config.toml
num_hidden_layers = 13
hidden_size = 192
n_experts = 8
experts_per_token = 1
d_expert = 448
d_shared_expert = 0
hidden_act = "swiglu"
moe_layers = [0, 1, 2, 3, 4, 5, 6, 7, 8, 9, 10, 11, 12]
router_score = "softmax"
normalize_top_k = false
routed_scale = 1.0
balance_loss = 0.0101
balance_bias = false
init_std_router = 0.0297
lr_router = 0.000483
num_attention_heads = 2
num_key_value_heads = 1
head_dim = 96
vocab_size = 8192
norm = "rmsnorm"
norm_place = "pre"
norm_eps = 1e-06
positions = "rope"
rope_theta = 10000.0
rope_fraction = 1.0
qk_norm = true
attn_scale = 0.102
tie_word_embeddings = false
parallel_block = false
init = "uniform"
init_std_qkv = 0.0175
init_std_o = 0.0
init_std_up = 0.0175
init_std_down = 0.0
optimizer = "adamw"
learning_rate = 0.00305
lr_mult_up = 1.02
beta1 = 0.9
beta2 = 0.98
lr_head = 0.00882
warmup_steps = 287
schedule = "wsd"
decay_fraction = 0.712
decay_shape = "linear"
final_lr_fraction = 0.05
batch_tokens = [65536, 131072, 196608]
max_seq_len = 512
doc_mask = true
train_tokens = 441100000
max_steps = 3407
dataset = "wikipedia_en"
Below are experts of layer 4 (counted from 0) of a mixture-of-experts language model. Rows are named router (the router's row for the expert), gate (a neuron's input weights, with its number), up (a neuron's input weights, with its number) and show model dimensions 0-191. Each number is 200 + 30 x the weight over its row's rms, rounded and kept within 0 to 999.
Before each expert's rows: "comes after" lists some tokens at least twice as common just before its tokens as in all text. This comes from a sample of Wikipedia text that the model never trained on. Tokens count by the router's weight.

# expert 6
comes after: ".", ",", "\n\n", " to", "\n", " in"
router,161,248,169,174,220,197,238,147,188,226,204,233,182,231,205,127,201,237,216,157,203,208,185,228,221,157,230,204,236,200,215,233,221,211,218,200,262,176,196,131,165,182,168,187,204,158,171,162,195,202,202,232,235,215,160,257,193,220,204,229,231,216,241,197,236,162,241,172,165,228,210,234,190,203,201,169,215,197,175,179,185,159,171,134,180,202,154,169,234,221,227,192,185,125,179,166,205,207,198,192,237,212,233,225,267,200,169,178,191,171,248,182,165,152,194,208,158,209,195,200,238,227,227,249,174,220,199,264,180,193,265,194,169,176,229,194,193,151,155,214,238,224,208,207,166,235,231,143,190,145,228,169,225,211,181,187,175,227,190,186,152,197,196,240,163,251,215,158,224,159,193,219,201,176,224,219,209,187,226,215,216,150,225,230,198,196,240,200,224,132,184,224
gate11,199,213,234,213,227,220,196,186,206,229,176,207,190,177,154,188,223,162,228,181,223,207,148,181,192,215,227,227,205,157,263,224,164,167,181,250,207,214,195,218,150,201,223,148,186,232,237,218,176,224,183,233,222,95,276,169,148,199,200,233,188,189,223,204,202,189,184,186,205,205,175,199,240,194,224,211,234,199,214,217,184,169,221,204,268,182,266,187,208,151,183,179,179,196,174,192,226,211,234,222,229,204,281,217,228,291,207,212,174,216,234,177,212,202,202,159,206,152,204,157,187,200,226,166,182,167,228,218,249,210,212,188,116,237,202,206,144,180,190,208,173,193,175,191,206,187,203,271,198,217,152,242,235,222,169,186,195,210,178,222,203,153,187,176,143,170,212,194,175,189,159,264,207,163,203,171,171,214,173,161,227,173,232,221,235,223,179,172,242,210,213,226
up11,262,224,196,180,153,232,151,209,224,182,201,189,167,183,192,172,166,158,181,163,221,133,159,169,241,236,220,263,211,242,236,204,203,179,193,222,250,206,207,234,197,149,184,162,240,189,216,223,192,179,244,246,224,107,192,214,169,209,169,224,167,221,224,189,269,184,201,208,200,210,168,157,182,215,166,233,226,209,237,196,154,220,190,196,195,186,212,252,195,217,215,138,208,158,193,192,193,221,183,216,195,233,247,179,218,200,171,176,217,206,184,146,221,181,219,179,257,212,228,252,216,161,225,187,139,193,233,183,200,196,205,192,212,206,178,199,159,186,250,250,205,152,196,167,222,195,225,182,216,144,202,232,187,158,212,184,243,227,241,197,200,207,205,198,238,191,213,180,123,217,190,239,211,154,141,172,204,253,163,182,200,237,185,214,235,175,239,200,247,248,224,199
gate12,198,190,207,226,163,222,187,191,189,216,214,178,157,268,205,188,137,197,167,190,213,256,186,198,154,123,188,178,192,206,187,211,169,186,188,238,171,239,231,200,255,214,166,175,182,168,198,211,134,190,223,184,149,183,249,221,257,203,215,199,199,240,210,139,215,200,236,223,239,186,184,173,209,241,191,233,216,199,280,232,175,120,212,157,151,166,239,172,228,198,187,157,223,193,131,201,209,207,177,196,211,179,189,232,216,184,247,215,216,189,213,120,219,205,178,208,154,197,174,223,197,173,206,216,179,157,234,192,225,197,160,244,191,234,205,192,208,186,210,217,228,210,174,231,162,215,204,155,135,222,221,248,188,181,221,147,158,147,189,223,209,203,220,222,258,163,191,186,188,171,194,244,183,255,180,221,194,218,226,191,173,175,218,228,220,230,192,165,179,243,222,238
up12,187,198,238,174,176,238,254,170,89,196,217,209,216,171,207,195,203,180,243,186,191,199,190,212,187,219,234,168,189,231,206,178,242,265,183,156,210,166,182,174,199,153,191,253,230,201,235,210,212,211,217,254,197,230,259,227,194,186,197,181,233,212,174,221,215,218,197,253,227,176,166,264,168,241,220,164,163,245,235,199,214,179,186,198,227,192,220,196,172,185,222,221,221,222,199,214,201,136,222,219,224,125,268,224,228,227,209,158,189,182,219,197,237,231,217,169,153,223,204,273,178,180,144,136,196,162,256,155,182,191,238,223,181,215,207,215,189,182,159,197,194,182,181,205,186,177,205,197,203,121,215,221,181,236,210,175,181,206,259,202,148,188,205,148,176,279,183,206,180,200,207,188,167,224,173,205,216,163,205,185,210,166,212,186,210,220,237,176,222,216,189,228
gate13,173,199,220,224,216,244,186,179,195,226,207,240,172,256,195,223,154,199,230,200,202,234,200,219,230,219,232,204,230,144,212,229,197,179,175,190,173,199,182,195,242,200,140,123,229,203,218,192,207,245,222,213,233,198,169,208,256,187,208,163,157,197,190,178,168,187,200,167,173,230,252,212,162,223,208,184,229,144,191,180,217,124,229,159,188,222,180,215,263,215,212,169,173,204,161,207,178,217,207,183,257,200,226,235,166,275,192,134,252,171,206,185,164,172,218,185,179,201,158,207,213,226,266,213,154,208,210,170,210,213,206,200,152,195,291,203,136,205,227,185,222,232,175,226,203,222,210,171,171,185,197,146,201,214,177,188,171,293,222,152,186,206,206,188,187,176,178,175,225,174,162,221,161,219,209,221,223,215,230,177,200,209,184,195,216,268,235,189,244,172,191,224
up13,207,167,176,194,217,155,231,169,226,184,201,222,145,166,214,191,183,141,189,191,223,219,202,171,205,192,212,177,198,221,189,242,178,225,188,239,204,222,219,197,221,202,232,179,222,256,243,244,204,206,221,162,230,181,152,223,158,235,189,202,141,196,243,186,222,214,184,194,146,199,223,204,182,196,165,198,143,214,200,174,164,181,184,169,308,213,234,163,229,139,190,161,211,231,215,226,179,210,212,199,219,221,185,229,197,189,164,256,196,216,194,191,211,181,208,215,167,163,238,179,236,201,244,246,185,261,276,178,223,241,141,153,201,212,171,195,142,168,241,205,199,157,220,186,169,178,237,246,163,174,164,168,211,221,190,232,215,173,209,245,216,268,201,239,198,174,187,136,172,186,219,179,211,201,200,177,198,209,203,206,159,249,160,284,195,214,189,165,187,214,227,200
gate14,262,186,181,215,175,206,254,199,192,203,209,229,161,188,210,161,241,211,179,208,173,166,212,238,211,196,212,206,220,223,202,192,212,162,186,183,184,198,162,219,249,230,170,184,182,209,178,231,232,199,206,240,218,167,236,175,219,153,267,156,219,207,208,222,149,163,213,213,244,236,225,184,244,256,210,218,194,192,164,168,234,196,210,228,206,134,171,203,206,230,187,221,179,181,206,125,166,186,216,166,169,222,163,160,160,201,157,165,135,164,252,235,226,200,174,150,183,226,232,181,162,159,183,127,189,259,175,227,244,205,217,182,160,220,197,212,156,177,220,149,188,240,162,222,152,214,200,193,169,179,243,209,179,169,168,178,218,192,160,183,178,239,165,201,215,180,177,163,183,210,184,159,256,189,171,216,219,254,154,227,232,198,208,222,144,224,140,162,203,197,215,211
up14,166,204,239,164,208,188,200,151,194,173,210,225,209,216,140,143,252,196,231,200,210,194,222,207,214,180,210,202,179,218,240,157,186,186,161,239,243,245,167,223,197,172,188,237,223,217,244,198,218,233,217,241,194,227,196,183,236,185,200,192,171,218,275,225,208,209,177,182,187,200,218,204,241,138,217,214,233,124,214,189,140,218,197,141,237,153,209,216,197,218,183,182,187,209,186,191,116,202,256,226,200,219,202,179,193,153,198,176,211,173,166,234,193,248,170,193,250,235,212,238,168,179,169,237,191,220,209,228,229,236,202,185,211,208,207,214,228,238,224,257,195,152,163,223,193,229,214,168,270,233,242,256,166,210,207,179,181,140,183,216,219,200,221,147,203,216,231,240,170,193,184,227,179,182,230,169,164,190,156,159,236,202,201,173,158,256,199,197,170,182,262,233
gate15,187,143,143,148,193,225,250,184,222,149,244,216,187,210,209,218,230,222,178,188,200,195,172,243,211,198,204,141,167,198,212,201,221,194,235,248,188,206,188,232,171,204,186,165,147,193,189,179,238,196,184,214,215,228,191,190,203,223,160,201,172,253,139,203,229,229,180,228,243,147,229,85,220,225,227,189,160,175,226,225,238,188,188,166,163,163,190,208,232,153,224,163,200,203,215,229,210,206,210,216,182,227,248,172,192,222,205,220,207,198,213,154,163,178,199,179,182,234,228,184,210,124,231,227,168,209,177,232,188,209,190,183,196,214,231,217,193,202,224,197,228,236,176,139,197,228,234,130,198,210,207,207,199,237,287,127,153,217,147,217,197,195,228,218,210,183,227,194,199,158,180,188,209,209,249,219,205,254,138,192,203,135,197,214,185,208,225,192,248,178,225,197
up15,184,174,211,183,249,209,169,226,223,166,176,222,168,219,248,177,220,163,171,201,166,222,224,197,227,175,235,188,162,209,212,223,188,202,214,203,179,231,227,206,182,138,197,151,153,163,235,217,267,177,244,174,220,235,192,212,182,200,179,219,130,235,215,222,199,227,239,150,249,212,197,177,208,176,175,190,177,200,197,203,277,205,213,203,199,202,170,170,208,230,208,189,218,165,200,246,254,205,212,237,229,192,216,187,181,208,187,189,256,167,198,214,184,230,211,205,234,182,198,156,192,192,236,201,156,241,204,210,196,198,228,184,191,170,184,161,203,173,186,279,170,238,190,133,167,161,221,156,204,166,185,224,149,216,200,198,227,141,188,182,213,243,261,266,190,235,142,199,173,173,220,212,187,216,274,174,215,308,187,210,191,195,182,217,243,198,199,242,245,219,225,178

# expert 2
comes after: "-", " (", "'", "–", "|", " a"
router,172,176,116,183,182,205,201,224,254,185,174,172,171,244,193,245,228,252,193,216,191,199,199,240,196,177,175,185,200,169,164,144,140,261,254,187,178,229,190,190,201,224,175,214,183,178,218,203,196,188,217,211,224,166,142,157,232,261,156,188,143,212,235,166,223,206,219,213,222,176,215,171,171,235,207,219,219,184,229,216,181,216,167,178,171,201,220,185,159,233,205,226,209,170,180,192,233,212,200,157,190,208,191,204,153,169,280,184,202,219,186,166,165,215,204,199,210,169,188,151,215,153,192,224,215,205,225,197,217,183,182,224,266,207,195,180,228,255,219,245,169,262,227,248,213,183,245,163,242,183,190,193,174,214,207,162,195,166,203,171,237,163,203,238,169,184,237,228,175,151,210,219,224,206,136,142,206,181,178,166,274,150,198,172,215,184,158,242,230,196,163,175
gate13,214,233,143,126,168,226,237,234,175,145,174,280,228,181,193,170,177,195,237,241,184,182,203,215,232,233,201,241,228,188,186,196,182,179,216,211,196,213,196,189,179,231,160,218,219,203,151,222,181,220,218,209,253,137,151,243,236,226,146,141,173,218,167,172,221,272,183,203,215,169,153,144,201,217,172,210,219,216,216,215,183,247,208,134,180,182,246,186,216,217,213,232,218,210,159,166,158,116,179,144,190,230,256,260,239,226,204,166,170,185,183,216,205,190,201,223,203,221,206,165,171,170,192,224,188,178,203,221,157,189,230,205,213,219,200,210,222,228,180,237,226,214,226,216,169,210,195,154,237,225,204,187,133,137,218,186,156,217,169,171,192,186,209,205,238,133,207,224,218,164,195,210,220,228,183,168,211,199,177,193,170,229,158,206,197,179,219,178,197,190,186,215
up13,155,227,227,213,211,170,199,191,193,150,199,158,187,214,211,225,217,193,171,188,249,221,227,190,131,163,196,134,200,216,190,200,195,227,249,239,206,218,193,208,187,197,249,179,171,200,231,183,179,187,188,209,156,202,216,161,140,181,224,273,188,185,203,204,182,111,211,237,206,194,208,231,167,175,231,246,178,166,208,230,175,180,193,259,228,183,219,130,214,154,195,227,171,177,185,268,191,248,189,214,168,174,198,92,177,184,198,222,251,217,186,160,210,180,158,134,180,168,206,262,195,212,203,229,175,181,225,217,226,199,257,225,205,213,208,184,198,165,203,221,169,153,185,233,191,180,172,155,231,145,216,192,234,192,184,181,190,221,200,206,214,208,204,240,174,181,196,175,183,215,205,209,167,172,211,191,189,157,251,232,234,196,202,163,137,188,243,190,232,204,251,168
gate14,167,177,160,202,143,176,203,145,213,185,217,221,273,216,175,210,204,199,180,207,203,246,168,173,212,183,172,210,246,177,222,221,224,243,192,169,180,184,213,274,227,217,232,220,194,201,223,200,215,248,228,170,204,197,160,175,231,199,167,212,187,180,218,166,276,185,178,259,249,151,214,250,181,204,188,246,189,199,226,187,183,218,220,128,202,203,201,204,227,239,173,237,245,198,233,170,144,202,183,184,249,281,222,199,233,202,219,167,228,223,227,176,196,133,212,243,178,179,168,178,228,230,188,209,164,225,215,196,156,176,235,199,229,244,203,168,167,177,189,188,241,189,221,199,214,190,203,170,184,182,198,204,229,164,218,241,187,145,191,241,200,214,209,241,199,153,228,196,163,210,156,219,149,196,179,164,238,197,181,132,206,157,217,259,208,169,214,227,165,192,209,270
up14,176,185,146,234,188,128,208,182,245,203,210,247,259,242,174,191,182,217,238,188,201,189,188,180,193,206,146,193,220,115,189,211,206,231,188,153,197,216,233,142,180,237,174,197,204,166,232,187,203,255,248,181,198,218,224,164,225,180,169,200,198,172,181,210,249,204,212,194,246,225,191,199,226,165,179,220,193,233,177,171,226,165,212,183,221,223,213,212,255,208,280,188,188,241,225,208,186,183,259,196,191,188,199,223,178,218,207,220,156,216,176,175,180,154,224,226,143,181,199,195,222,180,219,146,242,208,182,164,194,158,241,187,200,225,164,209,195,211,263,214,223,213,274,189,192,197,195,179,169,182,205,176,214,161,179,217,192,168,205,227,259,231,201,158,179,232,220,202,184,174,205,167,125,189,194,178,306,242,214,195,203,201,179,210,196,206,209,193,148,238,246,260
gate15,217,214,193,247,209,260,197,159,227,195,234,183,192,200,169,250,236,239,265,227,191,177,205,228,211,249,212,239,180,191,259,216,218,218,231,205,237,171,203,228,240,201,218,226,230,262,191,169,201,238,228,180,225,192,193,210,207,211,201,186,191,219,223,196,222,258,181,240,176,154,191,209,200,223,207,184,164,212,135,229,220,182,183,190,206,215,199,241,188,154,208,179,218,133,224,195,179,120,207,210,181,214,171,230,171,168,213,179,200,230,151,188,221,199,204,210,183,259,240,186,238,202,179,264,234,160,197,205,141,203,142,220,161,197,181,193,253,218,180,154,156,205,244,148,203,231,147,170,202,192,226,222,183,149,216,165,225,280,166,220,246,200,223,155,172,182,233,188,188,242,204,192,247,196,212,201,258,174,173,169,172,259,184,199,197,200,188,145,197,234,191,200
up15,174,225,198,252,213,181,165,169,190,155,189,207,192,238,215,192,179,151,233,182,225,186,169,198,174,207,196,268,229,176,180,241,204,229,191,172,272,217,152,224,191,234,168,199,163,160,170,156,164,246,248,204,170,187,138,159,184,229,224,208,193,193,243,158,224,235,187,209,199,196,208,188,198,133,180,157,143,239,179,159,205,224,166,187,171,188,239,146,221,218,201,215,163,210,197,171,182,191,234,196,174,261,207,225,198,243,214,156,184,180,200,168,183,266,235,193,192,223,223,212,173,195,181,262,162,161,175,225,195,179,210,208,295,227,175,210,208,170,190,200,197,213,223,176,195,159,184,225,209,192,198,172,200,188,157,172,194,187,184,167,196,219,147,244,150,202,172,229,230,224,153,256,193,277,194,162,198,173,209,229,224,225,200,223,179,166,150,225,177,224,193,241
gate16,182,165,210,131,213,180,210,216,214,140,201,204,247,191,173,215,197,212,196,202,175,202,232,132,197,252,172,237,159,165,180,218,208,170,209,190,128,204,271,191,230,178,203,205,203,189,211,225,244,234,145,182,158,189,175,172,164,112,133,240,202,180,209,216,202,184,184,230,203,174,175,185,218,236,237,264,233,206,217,180,217,196,194,242,233,209,189,195,205,201,178,187,197,188,198,199,245,198,212,177,182,188,232,202,209,178,253,181,234,211,245,203,164,187,227,159,231,231,201,97,234,165,242,173,124,177,225,174,207,274,160,229,202,196,253,173,206,256,173,203,184,190,194,181,208,252,162,194,203,203,218,173,177,158,157,191,162,202,216,183,205,212,244,206,228,168,231,226,203,221,207,153,213,177,173,171,236,206,197,256,206,204,215,184,184,191,201,175,239,216,219,242
up16,168,227,196,195,218,236,244,178,200,234,224,197,165,218,226,134,191,216,215,197,201,200,181,225,226,159,199,137,213,226,244,139,222,211,230,240,210,194,185,272,226,209,179,227,144,226,191,186,167,145,186,230,215,200,236,172,190,240,198,217,193,256,190,208,167,178,194,164,209,214,177,225,182,208,230,227,219,116,200,136,227,217,166,166,234,150,241,194,211,219,235,199,217,206,217,223,166,150,172,160,234,194,181,212,211,190,161,220,146,192,219,188,241,218,274,186,183,230,189,223,227,178,201,236,237,210,186,238,209,161,209,225,199,229,176,172,166,204,189,207,195,208,175,186,183,172,219,203,182,202,212,226,238,236,163,204,225,245,190,206,176,147,220,218,193,141,132,244,204,190,163,253,214,204,195,183,262,226,148,221,198,194,142,214,184,266,238,243,241,176,216,241
gate17,193,211,185,191,199,220,189,177,215,141,173,241,166,195,205,169,218,264,179,222,227,200,231,223,164,225,173,220,177,171,182,205,224,216,200,216,186,140,210,193,232,195,202,184,222,229,190,194,209,252,181,188,214,177,248,193,180,153,182,144,159,246,183,180,186,186,208,226,192,151,209,220,211,204,227,207,204,224,182,180,235,171,199,202,180,207,218,137,173,211,196,232,176,107,163,216,195,161,223,173,164,218,231,287,183,156,171,167,194,219,245,195,226,183,192,218,183,207,171,206,193,251,198,195,169,200,233,202,172,221,230,217,179,248,208,224,226,231,255,181,203,220,189,224,221,142,190,153,239,169,253,147,208,227,187,226,128,189,235,160,190,192,213,193,161,189,241,246,128,174,138,209,201,215,139,188,259,238,185,177,231,211,190,207,128,165,185,235,232,229,221,211
up17,204,151,199,177,236,183,239,242,202,243,249,116,256,159,156,192,216,126,224,198,200,219,139,178,205,207,158,122,218,207,264,223,210,242,164,170,218,204,206,188,155,179,207,205,195,170,201,182,142,198,224,261,250,256,201,171,194,191,238,203,237,178,206,207,209,204,184,206,184,218,161,171,204,203,183,163,153,208,180,216,173,256,178,164,178,208,171,219,202,175,179,229,215,195,206,213,187,209,235,232,162,145,187,157,228,204,213,194,214,213,174,241,168,222,179,196,220,229,230,202,186,207,159,197,228,203,210,212,226,224,165,241,170,173,193,193,209,201,201,183,174,207,205,172,210,254,173,218,180,195,172,185,152,265,184,213,266,219,214,216,198,213,198,139,220,208,242,206,200,237,185,182,224,191,220,224,242,145,238,159,176,135,199,225,190,255,226,189,123,171,184,197

# expert 7
comes after: " the", " a", " The", " his", " and", "The"
router,206,191,220,200,133,267,194,184,177,242,242,159,223,205,204,172,154,217,217,173,167,219,219,263,213,195,174,168,209,202,182,204,195,275,202,205,168,194,192,228,195,214,167,222,260,199,200,219,224,213,182,187,183,176,252,246,181,167,225,172,210,175,201,236,168,219,205,240,243,199,153,228,192,231,202,191,153,144,202,211,212,144,191,190,194,171,218,194,213,203,173,189,216,163,155,192,208,201,142,227,258,156,195,218,215,202,195,121,194,173,212,208,169,166,177,152,226,200,150,234,165,202,203,224,196,244,208,207,252,205,214,185,210,208,206,257,268,273,215,183,226,213,196,157,217,178,171,132,162,147,212,207,168,226,226,178,178,221,253,234,214,137,226,193,166,239,243,247,230,192,210,181,148,230,185,193,172,236,221,171,187,193,247,175,201,198,183,187,219,219,161,229
gate0,185,182,170,208,222,201,189,183,193,169,159,229,173,183,180,203,205,187,206,237,191,200,233,72,220,228,217,192,212,212,194,190,245,189,195,246,235,207,189,225,227,190,168,205,155,157,129,184,189,159,196,222,174,170,247,160,178,235,196,167,169,185,176,201,161,216,198,192,180,143,201,155,255,217,254,220,181,216,212,193,227,175,206,204,212,150,273,193,155,161,191,243,195,215,224,158,133,201,174,182,162,234,228,233,257,172,212,131,168,227,208,193,254,246,170,169,231,207,229,217,195,214,245,166,235,194,232,178,220,189,121,195,222,226,192,249,172,218,276,159,202,214,221,192,187,208,197,174,162,248,223,213,198,144,216,188,189,205,202,185,182,190,191,180,168,194,143,199,181,205,230,250,232,204,217,177,212,211,210,174,173,188,198,229,184,208,215,230,230,216,173,176
up0,216,230,157,228,240,218,244,220,160,226,122,203,215,149,201,217,217,243,190,168,242,213,144,271,198,265,112,224,191,229,160,223,161,256,222,196,186,233,175,161,205,146,229,177,258,203,212,207,133,173,155,170,183,161,193,286,173,176,238,197,198,205,188,176,249,189,197,162,206,229,186,266,204,130,184,146,214,232,177,221,225,183,192,214,195,228,181,160,182,222,226,211,165,172,171,183,217,189,206,177,214,208,162,218,170,209,181,226,181,173,201,189,207,214,193,256,177,234,201,189,199,164,225,203,203,172,195,183,170,238,254,243,234,194,203,198,203,198,196,201,199,196,186,202,209,168,171,198,221,181,206,160,174,192,259,190,167,209,214,209,201,202,232,223,186,203,200,138,207,262,149,147,215,190,184,226,178,168,231,202,216,235,168,191,177,160,222,169,192,205,218,204
gate1,200,238,181,185,171,210,169,191,191,194,235,294,142,234,195,160,256,169,200,188,195,211,194,260,195,211,173,180,161,202,233,219,179,166,189,232,181,159,216,228,172,168,240,169,194,257,201,226,193,170,169,202,203,121,151,186,173,239,195,162,185,227,200,177,228,201,193,151,239,218,248,178,182,216,165,173,166,161,195,209,202,179,225,186,188,155,190,151,221,234,158,194,165,200,229,188,164,175,191,213,192,135,234,153,254,203,187,202,217,202,245,186,251,193,189,208,151,160,239,247,171,182,210,221,198,196,204,236,212,240,177,221,181,203,192,210,186,178,157,199,201,170,215,200,194,279,249,211,179,198,213,168,193,232,247,153,180,186,158,211,207,183,131,194,247,201,154,201,171,172,165,170,222,190,264,166,206,187,177,201,191,197,181,234,210,204,258,246,222,224,242,240
up1,198,189,268,162,218,202,214,196,235,207,167,164,223,168,181,235,201,179,181,225,203,201,212,157,205,222,193,140,171,146,183,211,276,187,211,204,247,266,186,212,251,216,209,177,174,168,189,173,207,178,248,195,210,249,211,242,203,204,194,230,262,150,200,242,165,218,177,253,193,188,165,209,210,174,228,250,183,195,225,239,252,253,183,151,209,259,240,196,192,191,246,228,215,207,184,199,166,204,180,201,201,264,215,224,158,186,212,198,193,249,161,239,166,204,204,222,234,224,196,251,185,243,149,118,216,198,164,188,221,178,224,210,173,232,175,197,176,229,242,243,179,235,205,211,189,157,189,187,219,196,241,196,213,186,192,262,201,212,221,184,190,188,275,194,165,190,231,234,247,222,176,235,196,230,209,245,189,218,228,206,172,229,156,206,172,144,192,189,181,196,219,153
gate2,178,181,201,243,136,233,181,183,200,192,198,219,162,220,200,216,175,193,203,141,192,228,250,138,200,225,183,164,175,167,187,200,199,259,216,199,142,167,212,220,179,212,197,175,263,207,195,206,176,205,179,167,211,193,143,227,219,216,200,252,171,190,230,155,202,188,214,218,163,154,235,195,210,172,211,231,187,163,185,209,188,230,143,199,217,216,211,172,179,220,183,228,139,176,196,202,229,250,176,184,230,225,213,172,239,174,173,177,218,173,238,192,164,229,185,207,249,248,158,276,261,277,196,213,109,160,207,204,215,199,226,184,201,198,215,204,181,158,193,201,234,237,188,222,196,223,201,222,189,186,222,147,211,153,224,136,202,146,195,187,211,147,151,207,167,168,213,179,175,203,199,232,262,204,205,212,237,168,244,183,211,151,221,235,169,221,182,230,182,150,232,210
up2,218,216,199,253,181,262,155,176,210,187,230,156,204,172,216,236,161,188,183,228,227,219,248,157,210,226,223,228,198,152,210,200,211,238,246,230,176,220,203,202,201,224,179,199,264,186,211,245,189,210,240,199,126,254,169,188,194,180,192,160,200,159,226,202,231,156,206,206,199,192,251,178,248,180,223,199,158,229,172,232,150,218,245,171,228,231,180,243,213,219,234,227,246,176,191,190,212,218,188,244,213,188,213,194,201,164,171,184,201,218,222,200,233,191,226,206,185,238,192,214,197,223,189,210,169,172,179,209,205,240,195,206,177,207,215,236,174,204,232,200,190,195,172,234,141,229,162,193,186,166,180,216,181,180,247,150,201,139,202,217,196,243,190,203,255,172,202,237,245,240,191,266,206,262,195,219,144,157,217,158,125,210,197,214,206,161,219,253,251,180,250,122
gate3,208,176,142,188,208,222,150,136,221,217,262,221,174,171,186,234,192,234,179,211,214,200,170,170,157,166,248,197,221,198,199,233,217,215,193,200,191,195,187,215,170,265,211,158,216,255,213,203,159,236,247,133,233,199,222,178,220,140,151,176,228,215,189,205,177,235,189,209,202,208,235,102,236,224,158,176,201,203,227,119,203,186,201,186,209,211,214,198,233,164,196,271,206,200,230,190,181,206,225,215,205,246,201,149,222,169,215,189,191,240,159,181,205,163,216,181,173,157,181,177,200,232,182,173,162,191,172,210,195,224,172,188,190,211,163,206,195,212,172,203,130,251,212,194,168,217,218,186,192,171,195,215,190,188,149,222,129,202,245,214,242,217,165,136,179,202,251,194,230,199,177,226,214,176,241,183,140,221,236,151,211,228,168,180,184,158,183,182,179,199,190,247
up3,203,190,157,181,179,194,169,163,230,152,228,191,136,175,129,238,161,212,159,158,188,156,219,215,195,247,134,235,167,197,219,227,199,197,219,240,232,178,204,189,188,242,203,196,165,235,184,157,191,228,235,182,200,243,209,236,243,219,179,188,180,144,198,231,168,238,192,209,246,184,223,214,205,214,211,187,225,231,152,172,241,194,206,202,279,164,167,183,215,202,215,164,217,159,172,228,156,251,208,179,185,175,167,153,180,203,175,185,152,174,163,152,218,180,221,189,260,221,241,164,217,265,221,161,160,155,198,257,210,218,194,146,219,197,211,157,198,210,229,220,201,146,208,188,190,183,182,151,180,203,211,196,223,245,184,206,164,202,218,159,214,220,175,149,227,190,185,162,255,228,181,222,227,161,241,191,217,252,175,225,232,225,163,202,166,212,206,197,176,198,221,236
gate4,171,248,224,175,196,212,277,208,171,172,219,203,176,184,170,207,221,235,160,189,231,133,206,191,276,242,173,162,196,228,229,254,224,216,151,225,187,231,261,241,186,209,217,224,127,209,192,223,179,222,166,184,195,208,207,202,173,187,235,161,182,179,164,172,146,172,207,245,169,229,189,161,133,190,233,208,220,200,139,175,190,200,171,208,176,204,187,155,251,211,204,234,218,169,189,176,181,172,241,210,192,185,234,193,218,182,195,171,209,153,156,235,169,231,196,181,253,230,176,179,166,234,190,205,200,238,163,203,186,200,183,204,185,203,195,226,173,202,251,194,220,205,200,157,176,216,203,185,196,205,266,164,265,174,194,275,181,255,236,190,198,213,169,219,238,194,222,162,153,189,146,150,186,177,226,202,229,228,205,210,205,177,233,200,179,169,273,231,167,186,193,207
up4,236,220,180,260,203,175,119,176,228,182,183,151,199,177,261,163,217,213,212,172,164,198,219,203,189,181,206,229,211,137,131,177,205,168,214,198,267,227,234,190,214,205,155,239,239,201,229,204,196,217,191,207,209,230,190,263,212,237,208,187,173,195,221,184,241,160,195,138,213,215,216,270,195,177,172,176,184,225,168,239,148,224,190,180,200,183,240,219,206,191,209,155,183,200,170,196,235,188,172,185,261,209,210,165,229,223,211,155,167,177,177,137,249,178,222,212,159,200,217,173,235,193,245,195,216,206,212,190,188,226,243,226,168,186,244,207,188,143,154,212,184,163,209,177,179,142,205,198,177,226,212,175,130,220,208,178,215,151,181,165,174,200,199,219,213,218,188,212,232,151,190,139,213,184,215,224,162,185,219,202,171,172,186,191,194,226,136,118,240,177,219,215